From a checkpoint of a small mixture-of-experts model trained on Wikipedia: a variant of Adam for the experts.
Below are experts of layer 9 (counted from 0) of a mixture-of-experts language model. Rows are named router (the router's row for the expert), gate (a neuron's input weights, with its number), up (a neuron's input weights, with its number) and show model dimensions 0-255. Each number is 128 + 32 x the weight over its row's rms, rounded and kept within 0 to 255.
After each expert's rows: a language model's description of what the expert responds to. This comes from a sample of Wikipedia text that the model never trained on.

# expert 28
router [139 187 170 176 101  71 125  84 154  95 128 142 147  78 143 109 161 141 142 160 119  98 145  92 108 166 124 205  92 128 126  91 154 135 114 119 170  91 164 125 170 129 215  93 108 104 121 158 139 110 106 145 159  90 169 135 107 105 175  41  92 108 113 153 146 116 155  62 127 165 142 123 112 137 178 145 158 105  70 135 142 101 102 127  30 141 110 128 133 150 141 111 142 130 103 183  99 139 122 142  93 117 105 128  80 123 120 118 102 135 124 136 155 116 133 143 118 165 159 143 103 140 183 133 144 132 129 116 201  90 103 151 125 104 139 113 120 122 104  97 127  69  87 122 183 167 119 158 120 110  91 110 117 146 187 162 140 100 110 117 149 140 144 109 219 146 159 127 127  50  62 171 125 139 116 132 154  67 119 124 112 153  94 128  74 141 121  44 146 111 120 207 154 119 167 134 126 112  95 105 140  74  11 136  82 117 124 131 110  92  99 123 102 154 186 162 103 164 124  96 123 144 129 124 148 128 110 167  57  94  97 158 194 117 131  83 142 180 118 134 144  89 192 115 151 140  75 132 136 126 172 121 150 163 104 119]
gate0 [ 98 137 126 145 146 132  91 117 103 125 153 123  68 145 125 167 133 138 142  85 165  83 178 161 158 125 141 137 134 126 122 123 203  95  68 126 117 130 128  41 155 137 160 172 175 129 155 134 160 113 110  97 154 104 132  99 133 117 134 138  59 141 105 113 164  89 100  45 140 124 150 127 161 176 116 112 167 103 126 154  93 153 139 135 157 149 131 106 149 114 148 148  95 142 111 118 114 108 144 144  97  97 122 136 118 153 142 133 161 150 130 162 156 202 136 136 123 156 156 141 117  69 149 140 169 132  66 110 148 127  62  86 172 158 125 107 131 186 146 123 109  88  84 141 163 191 114 126 122  97  93 139 124 133 167 177  80 119 108 127 142 144 152 119 115 186 135 141  95  65 116 137 153 173 110 175 192 134 167 133 164 123 127 148 102 121  82 101 114 122 106  74  98 127 187 181 101 129 125 105 166 108 107 127  71  91 148 153 109 100 127  96 147 159  58  84 134 125  86 173 104 189 108 119  73 104 197  35 178 111 137 135 143 170 137  67 156 129 118 158  60  87 131 103  69 128 137 200 166 180 150  86 129 199 128  58]
up0 [122 134 113 151 161 124 153 127 196 193 147 135 141 134 106 130 133 111 125 154 155 118 132 114 168  90 123 158  88 119 130 115 117 114 108 117 169 137 160 102 161  99 141 170 138 105 138 152 138  97 148 196 111  86 102  93 160 170 133 138  86  99  83 107 132 159 134  48 199 115 119  80 124 118 148 113 137 120 118  80 174  82 167 152 118 111 161 102  83  77 173 166 115 138 121 124 186 138 160 163 106  89 117 164  41 147 128 160 175 144 124  97 118 159 178 142 155 182 171 145 162 133 144 127 173 131  75  80 171 165 104 188 177 168  89 117 132 169 101  99 135  84 119 139  87 167  89 103  96  85 114 108 103  95 108 211 109 115  86 139 123 159 201  93 127 189 156  67 118  56 157 164  98 140 112 119 157 147 121 141 176  91 179 140 149  81 109  57 120 131 119 106  59 162 154 180 113 126 123 163  98 138 168 108 122 107 145 145 158  62 107 170 133 172  37  96 103 102  79 188 112 102 133 117 103 149 168 138 146  95 115 113 140 150 137 151 162 152 149 130 145 116 100 129  90 115 101 173 121 164 144 120 138 134 135  84]
What it handles: Standalone numbers in tables

# expert 63
router [ 96 192 145 136 130  99 124 138 149  88 151 105 154 124 182 140 164  90 132 136 139 134 108 105  76 144 154 150  94 131 105 105 106 135 103 130 186 102 130 106 175 160 197 102 100 118 131 152 168 191 127 133 156  90 152  98 146 113 159  52 123  87 154 113  96 131 142 102 140 138 136 121  86 129 175 150 120 111 124 110 116  78 168  92 109 137 145 182  82 173 151  89 100 174 136 153  56 101 131 139 130 147 139 152 150 136 156 105 155 129 138 169 190 176 105 102  99 122 124 126 120 167 127 112 135 127 165 105 203 143  83  96 125 145 122 157  99 171  87 109 171  55  87 110 179 148 119 161 158 147  93 123  86 218 130 135 143 112 111 154 116 152 129 124 242 155 154 127 116  79  35 160 105 143  69 134 166  36 127 127 113 123  95 124  89 116 123 109 163 101 142 134 107 128 166 141 111  89  64 168 154  56  58 125  72 123 141 107 125  99 131 120 115 133 191 127 145 180 114  81 112 140 144 108 122 118 114 144  92 100  87 144 123 157 184 133 165 132 127  94 144  55 101 143 133 148 137 101  99 136 110 109  99 174  68  92]
gate0 [135  95 139  73  67 117 101 101 118 156 129 194 181  93 194 128 129 184 163 120 136  92 108  99 132 148 126 109 142 156 131  79  99  95  71 170 124  87  91 124 119 117 146 135 107 149 156  79 160  98 130 137 149  84 145 142  48 134 106 170 101 125  90 142 142 108 125  99 101 158 114 151 161 123 102 154 126  58 121 155 107 131 110 172 148 151 155 160 118 184 150  64 106 133  88 110  65 160 181 117  69 143 163 154 173 161 148 102 115 101 204 145 144 136  85 110 159 123 106  89 162 140 156 138 113  89 125 133 132 160 188 165 160 153 162 125 169 145 188 115 130  87 140 110 171  87 165 136  90 116 127 181 185 113 158 112 167 147 116  60 116 205 139 206 189 116 150 139 127 117 150  97 146 110 103 131 115 111 145 114  92 179 138 142 146  94 152 131  82 125 208 155 141 142 185  95 115  67 148  86 200 169 127  87 104 139 127 148  74  99 104 125 148 121 131 122 145 106 110 114 100 138  96 127 138 155 144 175 138 136 113 160 142  98  89 133 150 121 145  74 131 114 119  81 177 155 115 163  41  74  98 132  84 162 155 114]
up0 [ 85 116 117  69  92 153  96  92 164 112 135 147 108 104  87  49 161 105 125 180  78 155 119 131 141 166 132 157  92  79 168  88  63 126 105 166 177 209 167 114  86 136 205 139 167 141  62 128 134 104 132 107 136 139 118 110 132 245  95 189 101 128 159 167 160 119 135  98  91 143 170 151 144 113 132 104  70 133  91 118 135 161 113 154 127 137 129 131 154 117  90 141  78 142 102 144 174 127 136  84 125 143 135 119 174 152 117 102 105 117 181 108 131 166 137  64 122 116 145 117 158 123 151 110 108  58  69 113 125 130 102 101 140 189 165 164 170 159 110 112 142 148 138  92  91 102  91 134  67 121 128 130 135 132 138  89 184 169 129 141  96 154 174  93  95 112 112 185 127 157 128 111 125 120  81  96 119  79 173 198 111 222 143 143 124 155 143 144 108 125 157 116 150 146 147 143 162 120 159 113 184 131 131 113 162 125 146  98  90  89 160 166 134 117 111  86 122 146 107 110 124  96  98 166  92 188 110 121 111 155  81 135 166  71 100 160  88 122  96 115 138 159 180  84  84 144 110 114 105  82 125  89  80 101  83 156]
What it handles: Personal name parts

# expert 29
router [110 189 111 176 101  77  89 103 143 151 122 117 186 158 133 129 194 150 135 127 112  99 173 116  38 140 160 147 115 127 101  93 147 144 142 140 155  61 147 108 126 109 177  84 134 124 125 123 112 105 118 138 187 119 123 154  84 124 171 121 101 126 137 132 106 163 119  94 117 169 101 100 119 118 126 166  89 100  94  87 152  87 138 220  58 157 104  85  87 163 121 125 137 151 131 106 164 123 142 150 105 132 132 128 128 139 133  99 142 117 128 146 188 164 124 109 120 142 181  91  94 123 135 137 137 102 166 109 169 132 118 150 162 116 140 127  97 161 100  96 121  75 102 127 225 174 145 186 125 133 100 124  97 214 179 152 148 140 128 142 130 175 136  99 214 131 131 104 114  71 149 144  97 145  70 154 172  35 142 135 141 122 125 128  88 110  99 139 186 135 149 154 132 128 103 129 135 153 105  98 135  65   0 117 107 102  91 144  94 106 153 134  78  97 175 137 115 148 116 116 143 122 125 104  76 139 119 157  62 130 104 113 104 130 140  80 162 161  96  98 138  97 149 113 131  98  98 143 154 123 222 150 139 142  91 125]
gate0 [131 138 206 121 144 174 106 117 101 120 159 187 163  68 176  97 164 108  86  91 114 107 103 158 170 157 125  73 119 143 163 112 141 110  95  94 151 124  83 152 145  89 146  99 109 150 152 217  96 181 151 142 109 111 161 171 112  86  90 152  95 116 168 143  95 109 117  97 162 171 139 130 121 101 202 151 164 148 182 152  94  95 146 129 142 169 129 129 119 111 110 150 128 154 152 173 122 122 162 144 188 105 136 158  94 105 117 116  61 152 122 146 139 102 146  79  83 118 133 158 142 116 166 144 102  97 164 178 150 117 150 118  82  84 110 136 118 114  94  88 117 138 131  81  85 109 116 125 135 124 155  93 116 165  69  98 144 126 163 172 120 111 104 101 109 190 144 156 152 145 146 154 163 110 107 156  80  85 130 181 155  60 161 148 124 193  84  74 119 138 132 167 140  90 140 145 120 123  47 188 144  89  88 212 126 101 105 116 110  83 175  42  94 203 170  68 141 117 176 107 129 179 208 156 105 182 124 134 107 152 147  98 117 113 115 166 161 145 164 115 124 135 135 130 102 114 107 156 140 125 127 134 139 160 128  96]
up0 [134 120 101 158 111 128 109 109  97 152 134 187  93 126 192  96 112 141 109  70 109  72 104 167 146 194 142  94 126 181 114  88 109 103 140 152 148 160 102 164  96  73 140 111 118 166  93 198  92 119 162 151  88  92 157 126  84 133 198 139 146 116 182 109  96 141 160 103 157 175  85 139 134 130 155 164 137  64 142 106 115 128 162 135 134 146 163 100 120  90 133 161  83 189 155 126 186 152 159 132 136 138 153 183  93 109  85 141 166  98 155 163  95 157 147 116  99 145 107 124 135 152 171 150  52 129 153 127 142 141 139 133 171 110 144 165 135 125  82  90 121  89 172 126  96  56 114  92 102 114 143 156 112 135  87 146 124 168 103 179 154  87 114 147 104 182 171 155 108 138 130 170  97 121 137  81 148 140 130 179  62 106 125  79 153 174  91 122 125  38 121 157 120 169  99 108 168 148 106  86 116 178 131 114 119  92 125 144  48 167 171 130 137 134 118 123 143 185 144  77 158 118 176 129 150 133 175 195 151 151 112  94  75  97 108 151 173 111 152 140 142 141 119 103 160 107 134 172 209  56 150 115 108 140 137  79]
What it handles: Line breaks in lists

# expert 7
router [119 125 122 152 107  86 101  62 134 118 147  96 169 109 164 155 164 105 154 136 143 130 126  60  64 113 135 185 101 169 113  99 155 123 128  90 167  98  95 112 161 137 190  56  87 137 125 186 171 150 152 139 153 102 161 101 110 124 128  75  77 122 127 118 138 139 149  58 112 169 155 155 113 153 133 189 116 111  95 114 152 115 101 126  74 168 107 164 119 149 141 161 160 139 178 125 123 150 118 168 123 154 103  88 123 151 154  95 111  83 129 145 188 133 132 129 115 148 162 126  94 180 157 123 163 139 141 118 201  77 110 104 126 157 115 174  71 124  95 124 119  60  67 116 161 186 132 138 142 138 102 142 128 165 175 160 139  82 104 122 144 185 115 130 228 156 203 121 127  62  63 161 122  96 106 163 168  54 127 122 143 110  80 124  84 140 110 131 142 117 142 158 103 120 165 143 142 113  93 143 133  87  42 147  62 113 143 121 107  85 135 128 108 109 160 145 126 169 162  67 126 146  99  89 130 146 123 170  23 112  98 146 121 110 161 101 132 153 111  95 128  89 130  97 152 155 106 123 137 110 164 158 141 172  93 108]
gate2 [129 117 117 138  98 102 122  79  54 159 188 141 107 167  92  89 132 149 152 107 147  87  58 114 141 157 131 119 152 176 130 150 126  95 118 183 142 105  92 152 108  90 133 121 169  99 123 150  94  84 148 137 139  95 119  75 148  82 163 154 195 119 165 141 144 105 143 136 135  99 141 133 128 133 112 163 194 149  94 151  92  99 129 200  63 107 158 134 135 153 162 142  92 159  84 110 137 158 141  70 113 139 100  95 102  81 128  94  99 148 186 148 108 154 131  73 144 129 171 123  87 116 126 105 123 201  85 133 118 112  86 189 176 131  85 115 116 166 138 111  50 144  72  81 136 133 116  85 140 172 109 147  74  95 118 116 158 112 134  98 158  99 168 144 143 221  99 141 122  87 152 126 163 147 107 180 148 122 138 176  85 126 104 190 134 158 115 130  70 163  74 141 132  98  99  97 123 211 132 112 130 181 165 207 155 191  66 137 121 141 100 151  98 130 118 110 102 118  86 137  99 166  84 165  81 149 128 150 168 125 103  88  99 101 125 141 147 157 154 112 182 127 151 108 135 122  72  91 135 120 128 116  73 169 114 109]
up2 [161 114 104 161 114 129 156  89 153 108 161 157 174 148 116 144 134 100 163 199 154 127  67  87  84 127 113 110  47 149 167 107 137  78 100 132  97 133 202 140 113  78 110 152 168 172 170  90  98 108 120 148  97 153 109 150 114 109 159 168 134 103 143 149 178 102 157  89 175  96 144 159 132 129 122  79 180 114 128 164 101 176  53 154 101 136  72 106 184  71 134 128 123 106 136 103  75 165  88 127 102 125 117 109 125  72 124 148 110 151 192 114 133 106 155 120 104 105 120 120  61 189 109 149 106 189 118 124 144 139 115 137 156 126  74 172 150 134 137  82 123 156  87  97 113 163 131 147 195  94 176 118 133  92 122 137 169 117  92 111 136 115 109 122 163 142 101 135 122 103 104 139 154 155 101 142 112  76 144 154  91  93  92 163 158 181 155 162 152 142 148 128 147 176 169 128 142 175 166  93 115  93 131 171 127  83 124 170 193 113 119 134 167 199 108  99  74 128  83  91 100 166 102 171 162  89 106 138 184 135 159 132 163  61  89 111 128 123 161 153 165 180 180  68 113 114  92 172 123  90 110  83 167 176 124 139]
What it handles: Table cell numbers

# expert 41
router [118 113 160 144 143  79  82 116 127 127 131 121 142  91 166 154 151 126 151 162 154 157  94 140  86 158 132 146 149 149 110  83 124  72 118 138 184  94 115 124 153 135 183  91  82 121 153 142 195  91 110 143 161 113 174  93 156 114 145  80 107  95 115 123 101 148  94  59 127 147 160 141  99 149 147 121  78 142 132 131 133 101 100 175  45 165 134 108 111 166 145 136 109 129 166  73 141 110 130 129 113 145 127 154 130 142 166  98 138 115 163 176 188 112 120 124 108  82 164 104  93 151 162 119 193 152 124 119 196 117  97 116 160 159 144 129 126 190  82 104  92  85  78 129 180 169 137 193  93 135  96 122 102 178 159 144 156 101 119 147 136 150 115 128 201 141 186 151 110  84 131 125 119 139 139 115 133  30 113 150 143 149  96 102 113 127 106  90 149 147 156 146 102 106 188 110 163 125  77 148 142  89   2 120  77 114 156 112 152 128 105 104  92 122 180 139  79 141 130 135 156 100 157  88 142 187 102 148  57  89 104 146 122 152  62  98 161 130 146  66 137  86 156 105 156 137 103 164  76 170 160 126 134 136  48 104]
gate0 [ 97 152 141  73 124 109 166 172 106 146 121  97  89 102 151 152 109 166  52  94 120 109 188  95 116  92 192 104 193  76  67 210 113 151 136 149 144 101 133 141 186  93 105 178 127 103 125  96 105 122 111 100 133 128 159 187 180 100 186 168  63  65 173 177 159 171 137 152 176  45  80 134 111  79 110 173 120 142 143 172 142 171 138 169  56 121  98 110 101 137 170 159 166 112 160 120 170 104 156 169 151 125 179 171 136 138 148 160 126 127  75 139 115 141  89 204 105 159 115 103 147 107 143 132 115 155 138 116 100 145 130 128 154 148  62 112 102 143 181 118 146 133 105 107 153 119 158 131 136 121 112 113  81  92 111  86 130 128 113 155 119 128  83 135 141 138 139 120 124 158 131 155  81 170 115 200 183 120 152 134 137 104 173 118 141  93  97 121 129 178 110 128  87 146 133 109 124 136 176 112  74  99 118 140 110 102 148  65 143 151 113 174  91  98 161 125 137  99 150 117  96 145 112  85 155 157 183 190 119 109 145 108 169 123 152  41 130  85 120 146 144 153 150 163 171 138 101 163  96 141 105 161 147  92 165 164]
up0 [119 120 120 180 116 144 123  97 103 112 154 157 123  97  91 152 101 142 140 115  78 146 109 129 122 121 223 160 121 150 208 118 116 125  99 114 118  83 108 149 134  87 136 123 128  97 157 107 127 120 150  91  91 125 111 135 172 179  76 144  83 187 136 111 125 107  99 115 152 177 129 128 144  85 100 164 105 148 122 131 117  97 182 106 161 154 145 171 133 159 138 156  27 212  85 134 127 174 117  74 127 180 152 136 154 117 143  96 126 122 135 172 107 146 160  80  41 134  66 134 118 169  91 133 179 150 132  57  87 111  79  75 130  76 129 175  66 100 106  99 121 125 138 152 113 130 170 145  65 125 188 122 101  99 108  81 135 126 104 106 132 123 137 106 116 179 121 147  75 143  99 135 166 154 107  79 100 159  69 152 121 159 101 111 163 129 173 125 154 101 114 132 152 106 109 102 149 118 203 139 111 137 135 201 141 113 125 126 122 215  63  96 126 115 190 158 104 128 151 119 104 149 109 129 135 131 174  70 164 141 122  73 104  88  83 134 168 124 100  61 137 115 131 138 140 138 163 161 171  95 139 192 140 152  96 115]
What it handles: Table row ends, verb stems

# expert 32
router [102 152 128  99 113  68 119 110 180  75 108 153 167 131 125 136 177 158 121 122 110 148  85 114  97 151 144 188 116 158 133  85 105 166 127 120 152 131 106 104 156 106 179  60  93 119 117 157 124 129 113 154 145 118 140 101 133 187 137  87  72  90 111 132  76 131 108  51 121 146 150  97 108 158 120 174 139  78 102 122 149  81 170 110  66 160 156 113 130 146 112 142 147 168 175 169 110 123 129 146 119 165 162  97 163  94 134  92 128  98 141 125 150 114  86  98 135 139 157 125 107 153 157 149 166  86 172  85 170  84 108 108 153 144 148 185  85 159 108 130 162  52  75  77 146 144 122 161 157 116 114 119 109 195 143 156 172 117 102 154 131 187 139 122 255 176 192 133  76  52  92 164 155 127 122 130 112  46 126 151 177 119 117 126  78 116 100 106 104 137 139 113  78 133 140 141 135 120  74 145 125  86  41 108  88  96 113 106 103  96 120 101 146 115 146 143 124 139 169 107 162 116 135  90 102 134 145 117  85  85  96 129 106 126 126 152 160 141 149  82 119  95 147 134 161 130  80  72 124 126 177 141  82 151  95 127]
gate31 [168 152 127 151  96 105 140  98 139 124  68 168 188  93 127 170 175 107 100 111  86 146  73 187  82 130 209 143  59 138 163 161  84 147 125 136 114 127 204 136 152 130 148  69 129 150 120 162 115 130 127 125 166 170 123 174 113 138 105  95 138  95  83  88  97 119  69 142 110 122 125 100 123 114 114 148 106  82 119 144 138 114  70  95  92 155 134 150 180 170 110 126 143 155 128 171  77  95 166 108  61 130 133 103 122 135 152  68 163 112 155 145 134 152  91 101  98 157 189 147 132 129 140 127 116 105 102  80 218 187 123 105 150 134 138 115 135 155  93 162 178 142 131  99 154 146 173 207 113 180  85 106 138 107 136 153  76 130 151 121 115  95 128 143 119 120 198 148 167 116  80 179 135 202 105 123  79 121 142 116 110 136 140 160  81 138 154 125 106 103 205 188 159  79 171 145 109 136  83 160 100 115  81 146  82 112 100 101 173 145 174 103 163 131 172 155 127 107 126 135 131 123 135 144  57 101 129 121 123 100 131 150 107 171 143 132 168 181 109 135 157  66 141  77 163 125  80 152  79  74 161 123 114 122 129 115]
up31 [121 154 137 106 150 119 133 145 158 145 150  79 115 177 128 156  99 121 166  94 133  92 163 104 169 123  67  81 155 110 123 117 137 151 134 130 158 133  96 146 128 137  50 137 150 124 146 109 123 174  96 149 110 188 148  72 118 121 126 189 140 149 168 140 169 102 156 127 130 156 130 111 154 138 133 126 117 226 162  53 111 144 122 193 157 122 124 112  65 109 133 148 123  84  75  94 160  83 103 185 153 168 133 146 126  72 116 185 144  94  93 157 155 173 184 117 159 102  97 108  92 134 122 128 138 162 113 173 112 117 175 126 160 184 163 107 178  95 134  83  60 133  75 188 156 141 120 103 126  68 133 126 115 152 149 103 150 161 109 156 131 142  92 118 125 141  88  93 124 153 159  75 149  89  81 132 150 124 185 149 106 130 142 120 156 133  81 121 126 139 114  96 153 162  86  88  94 110 157  70 156 161 109  97  75 160 161  95  95 126 127 139  88 132  66  82 122 159 156 113 123 121 133  96 189 128 102 139 111 121 127 108 109  94  94  70 138 130 173 139 106 179 145 249 141 117 192  98 163 179 120  97 183  71 128 145]
What it handles: Years in birth/death dates

# expert 0
router [ 85 197 107 144  58  75  65  91 155  83 161 114 149 104 158 155 155 125 152 134 114 167 120 107  95 123 139 162  93 140 109  75 162  94 136 141 162  83  97 118 137 164 177  70 120  96 112 134 131  91 125  87 150 113 150 157  99  94 128  89 117 105 157 104 108 137 105  51 153 171 163 109 101 151 137 126 145 120 142 129 100  74 110 122  96 145  99 148 116 146 146 135 140 160 129 125 118 104 106 128 122 126 151 100  85 137 169 121 103 158 131 168 212 163 163  81 134 169 172  93 105 138 177 131 135 135 132 110 163  80 111 174  98 123  69 172  97 134  66 168 154  70  79  83 121 184 120 182 124 137 122 138 118 226 192 154 157 164  94 147 143 173 118 131 215 175 165 120 111  35 116 139 122 131  69 120 113  71 123 149 160 100 104 149 111 105 157 160 153 101 153 155 163 102 161 146 136 151  78 117 106  40  58 141 110 129 143 146 111 119 154 104 114 130 162 118 134 138 110 105 121 118 130 119 146 175 167 117  70  79 109 164 171 105 213 138 158 107  98  77 109  89 107 113 131 127 129 111 136 118 165 139 143 166 139 144]
gate0 [105 162 134 150 147 126 124 111 103 150  96 112  67  92 107 148 162 105 156 184 120 181 100  96 153 117 156 141 124  94  80 100 132  82 132 122 137 132 167  89 123  87 130 154 126  98 232 104 145 103  96 118 164 155 172 125 132 146 131  98 100 119 119 114 150 148  91 134 141 163  79 147 173  45 126 108 116 151 143 188  92  65  47 124 140 102 155  55 118 137  74 142  49 138  98 163 111 112 133  92 107 165 118 128 158 138 130 157  53 140 139 127 188  95 110  99 146 167 128  95 114 125 119 150 169 135  72  87 111 130 130 163 169 106  62 136  83 106 101  85 120 117 128  85 152 135 108 184 119 211 121 148 155 156 135  88 101 124 127 205 150 165 163  98 163 179 188 194 111 146 130 153 167 182  82 103 123 122 130 137 173 131  93 123 117 105 159 132 137  87 146 141 168 153 120 146 144 113 102  85 143  85 104 163  99  93 142 139 105 169 150  61 127 152 156 172  95  81 200 111 153 179 124 157 143 137 125  94 114  96 118 128 169 159 158 102 135 114 159 103  79 136 125  76 111 132 153 157 184  95 143 152 108  91 172 112]
up0 [107  53  87 148 156 142  89 110 160 184 108  59 170 140  99 118 132 145 106  82 123  68  94 115 139 157 142 105 117 165 112 143  66 128 124  91  98 125 149 123 205 111 145  99 114  85  96 186 158 145  98 137  81 117 134 105 164 116 127 104 120 128 156 120  78  98 172  69 115 137 196 143  66 140 126 128 103  70 119  76 123 121 172 166 117 113 156 129 140 141 140 136 129 117 127 142 150 120 159 141 126  73 119 111  73  83 104  84 179 122 112 141 148 152 168 135 126  97  88 166 123 128 120 121 126 103 174 140 194 111 126  78  83 174 145  59 187  82  80 140 131 127 141 125 109 111 152 118 108 100 136  97 134  76  87 180 141 168 162 109  59 100  87 171 131 143 124 103 117  93 120 183 107 101 140 146 133  94 118 173  80 155  90 168 122 129 131 129 135 146  77 176 128 108 123  95 202 141 141 160  93 206 134 129 159 161 102 167 161  91 166 100 170 153 136 162 105 161 109 203  45 133 147 104 142 145 140 129 116 173 112 107  97  76 122 146 144 112 104 167 135 151 110 215 134  49  95 129 102 139 185 118 154 110 128 121]
What it handles: War, Army, Church words

# expert 61
router [126 171 124 147 182  79 149 113 164  96 148 122 129 125 160 153 182 143 115 143 156 124 145  87  75 157 116 150  45 156 108 101 118  72 120 109 169  40 123  93 169  91 179  62 113 119 137 126 186 157 142 132 197  75 173 131 138  91 118 159  99  97 140 143 109 109  88  57 126 118  99 135 129 140  89 143 142 109 117 127 134  89 157 195  67 118  94 133 156 167 122 156 188 181 120 132  89  95 115 130 140 116 158 144  83 111 140  92 117 138 127 116 219 105 126 120 130 139 151  71  67 133 139 161 105 104 142  97 180  95  97 128 131 107 116 155 111 116 118 154 105 126  89  70 157 140 139 161 152 143 107  69 113 136 214 149 149 119 119 148 120 162 146 144 191 134 156 146 123  93  70 157 100 151 150 133 176   0 127 182 124 149  93 124 121 146 128  92 159 105 130  82 115 131 146 136 127  96 120 167 147 112  36 154  96 126 129 130  86 113 118  98  89 119 169 129 159 148 137 165 119 110 151  93 152 114 131 153 110 119  88 128 153 139 129 100 144 149 110  99 157  94 149 146 155 150 133 171 123 127 123 117 156 159  56 101]
gate0 [155 155 174 130 122  85 114 104  96 127 166 180  81 188  73 122 117  86 119 132 144 114  98 158 140 134 138  90 105 162 147 106  77 111 136 112 150 103  52 161 109 117 132 115  95  95 121 176 137  77 102  95 108 117 174  93 111 135 141  50 130 141 120 169  78 109 116 165 144 100 172 150 143 143  83 173 159 132 103 108 112  18 103 141 122 130 141  98  70 116 117 127 124 147 129 155 112  90 110 121 132 149 127 115 146 164 148 141 133 110 117 126 120 136 205 153 139  98 139 124 169 193 114 195 104 171 173 125 150 127 146 151 140 172  98 145 181  92 147 104 128 110  84 131  96 141 204 122 114  94 157  99 178 152 140  98 140 152 124 121 170 145 114 123 159  99 113 166 176 113  97  73 127 151 142 138 138 118 193  73  75 134 177 149 148 142 118 114 136  99 113 121 109 145 147  49 174 140 106 117  94 142 117 130  49 150 165 145 105  90 146 157 126 132  84 116  99 115 103 100  76 200 177 157 103 150 128 148  72 125 159 135 148 105 139  42 194 121 175 126 116  96 193 123 107 103  93 130 119 120 139  76  66 170 103  48]
up0 [109 126 140  89 139 129 162 114  96 123 122 157 127  95 114 139 137 147 153  83  95  91 134 124 134 171 137  54 141 152 111 126 156 142  91 132 140 119 159  82 145  84 192 141 157 107 118 115 145  93 160 164 112 134 103 152 166  24  87 149 215 166 134  97 120 112 165  92 204 123 132  85  65 151 144  79 147  84 111 179 119 138 150 113 164 146 167 138 146 117 172 139 154 147 114 125 110 153 153 118 177  84 103 116 117  27 174 147 163  95 120 152 122 140 166 121  95 148 110 126 124 156 134 181 127 108  59 155 138 127  51 171 134 120  80  89 120 162  97 153 217 129 120 126 120  66  93 123  85 112 122 121 143 125 111 109 152 179 119 189 126 122 151 144 139 149 115 125 125 135 119 146  97 130 156 127  84 109 134 118 132 132  92 146  86  81 105 144 133 135  83 120 113 153 194 173 114  92 138  76 194 114 173 106 158 121 122 107 128 106 135 135 133 113 149 166  78 104  91 131 145 122 149 110 134 154 147 184 220 145  95 134 157  90  85 156 111 149  88 132 161 118  71 145 173 124 143 153 209 117  75 195  77 180  84 100]
What it handles: Word-initial stems r, sp

# expert 35
router [110 204 127 153  88  61 139 104 116  97 142 153 161 137 147  98 175 136 129 149 118 133 124 122  79 123 123 198 127 162  89 108 162  90 113  85 172  89 138 121 147 150 184  51 102 119 119 140 155 121  93 184 153 137 159  87 117 112 130  87 106 106 115 128 145 161 108  73  80 176 156 106 100 160 138 124 114 113 143 127 144 118 161 101  87 156 107 148 158 166 129 114 152 163 144 194  83 105 137 138 165 124  82 107  92 128 109  91 101 106 117 122 172 175 148  84 109 114 151  93 112 153 119 126 159 114 132  88 221 114 131 117 160 128 166 163 104 146 102 126 166  38  99  89 131 149 136 173 140 124  73 100  88 211 175 137 137 108 107 139 104 150 113 108 225 120 178 117 130  73  16 133 109 117  63 164 155  37 127 144 136  82 105 166 117 158 109  99 124 119 155 181 161 116 171 132 114 127 113 148 108  99  75 145 100 131 126 145 125 125 160 145  75 148 179 149  87 202 122  82 117 125 138  70 111 126 126 134  95  99  98 144 155 152 138 129 154 141  86 125 138  97 146 126 171 131 167 159 115  88 124 158 126 176 118  87]
gate0 [176 141 119 125 131 126 126 120 123  96 102 131 132 117 134 115 114 184 138 151 117 131 165 151 199 107 147 195 116 134 110 131 155 182 138 182 142 102 116 106 149 111 158 147 117  79 122 159 149 155  63  72 106 111 141 120 143 146 209 159  97 138  67 123 136 130 156 107 141  88 187 158  97 121 109 121 132 170 111 161  99 131 174 134  91 147 136 107 156 151  97 101  58 149  94 139 179 155 125 120  85  80 129  66 159  93 150 104 167 119 112 142 113 130 161  63 147 139 113 101 154 136 209 156 154 161 105 116 118 115  62 126 193 132 154 190  74 101 119 157 170 118  98 179 148  97 184 118 105 142 156 159 140 167 136 128 159 150 150 126  91 118 149 135 128 114 129 167 129 112 156  88 115 137 130  84 127 137  68 152 120 145 105 136 112 110 153 149 104 112 105 153 102 161 105 118  76 139 136 133  85 144 131 156 139 127 137 140  52 161 128 156  50 135 111 125  63  85 123  80 102 120 100 213 174  88 116 140 116  96 127  83 107  83 115 128 162 179  88  75  75 203 175 108 111 190 144  49  79  70  91  86 126 171 116 164]
up0 [118 132 133 171 161  84 122  80 151 199 140  80 154 142 110 163 125 120 129 125 123 156  83 144 102 159 150  79 163 177 154 192 137 122 152 111 106 152 143  93 103 132 139 109 155  79  98 135 167 135 102 108 103 126  68 140 135 177 116 160 125 144 152 148  63 157 124  99 103 174 125 159 186 131 151  90  99  86 118  66 142 107  69 117 125 157 160 124  86  68 104 172 149 191 188 124 139 100 110  94 101 141 115 185 126 144  78 133 139  81 152 135 141 161  94 131  72 153 123 118 119 123 122 112 121 143  80 158 138 160 141 166 113 130  78 128 224 159  85  94 112 127 151  75 140 116 101 123  82 117 129 119 115  98 107 162 169 120 159 151 144 167 112 132 119 148 101 145 132 152 148 160 152 145 151 142 154 129 101 124 118 113 152  77 148 105  69 189 203 106 125 137 102 152 175 134 147 118 168 119 150 131 119 127 106 159 120  71 180  75 125  78 159  77 131 152 155 175 100 168 110  70 157 103 108 148 108 120 125 162 141 131 115  65 148 167 106 114 130 176 188 124  76 142  63  44 104 170 147 137 209 132 155  49 142  62]
What it handles: Place name endings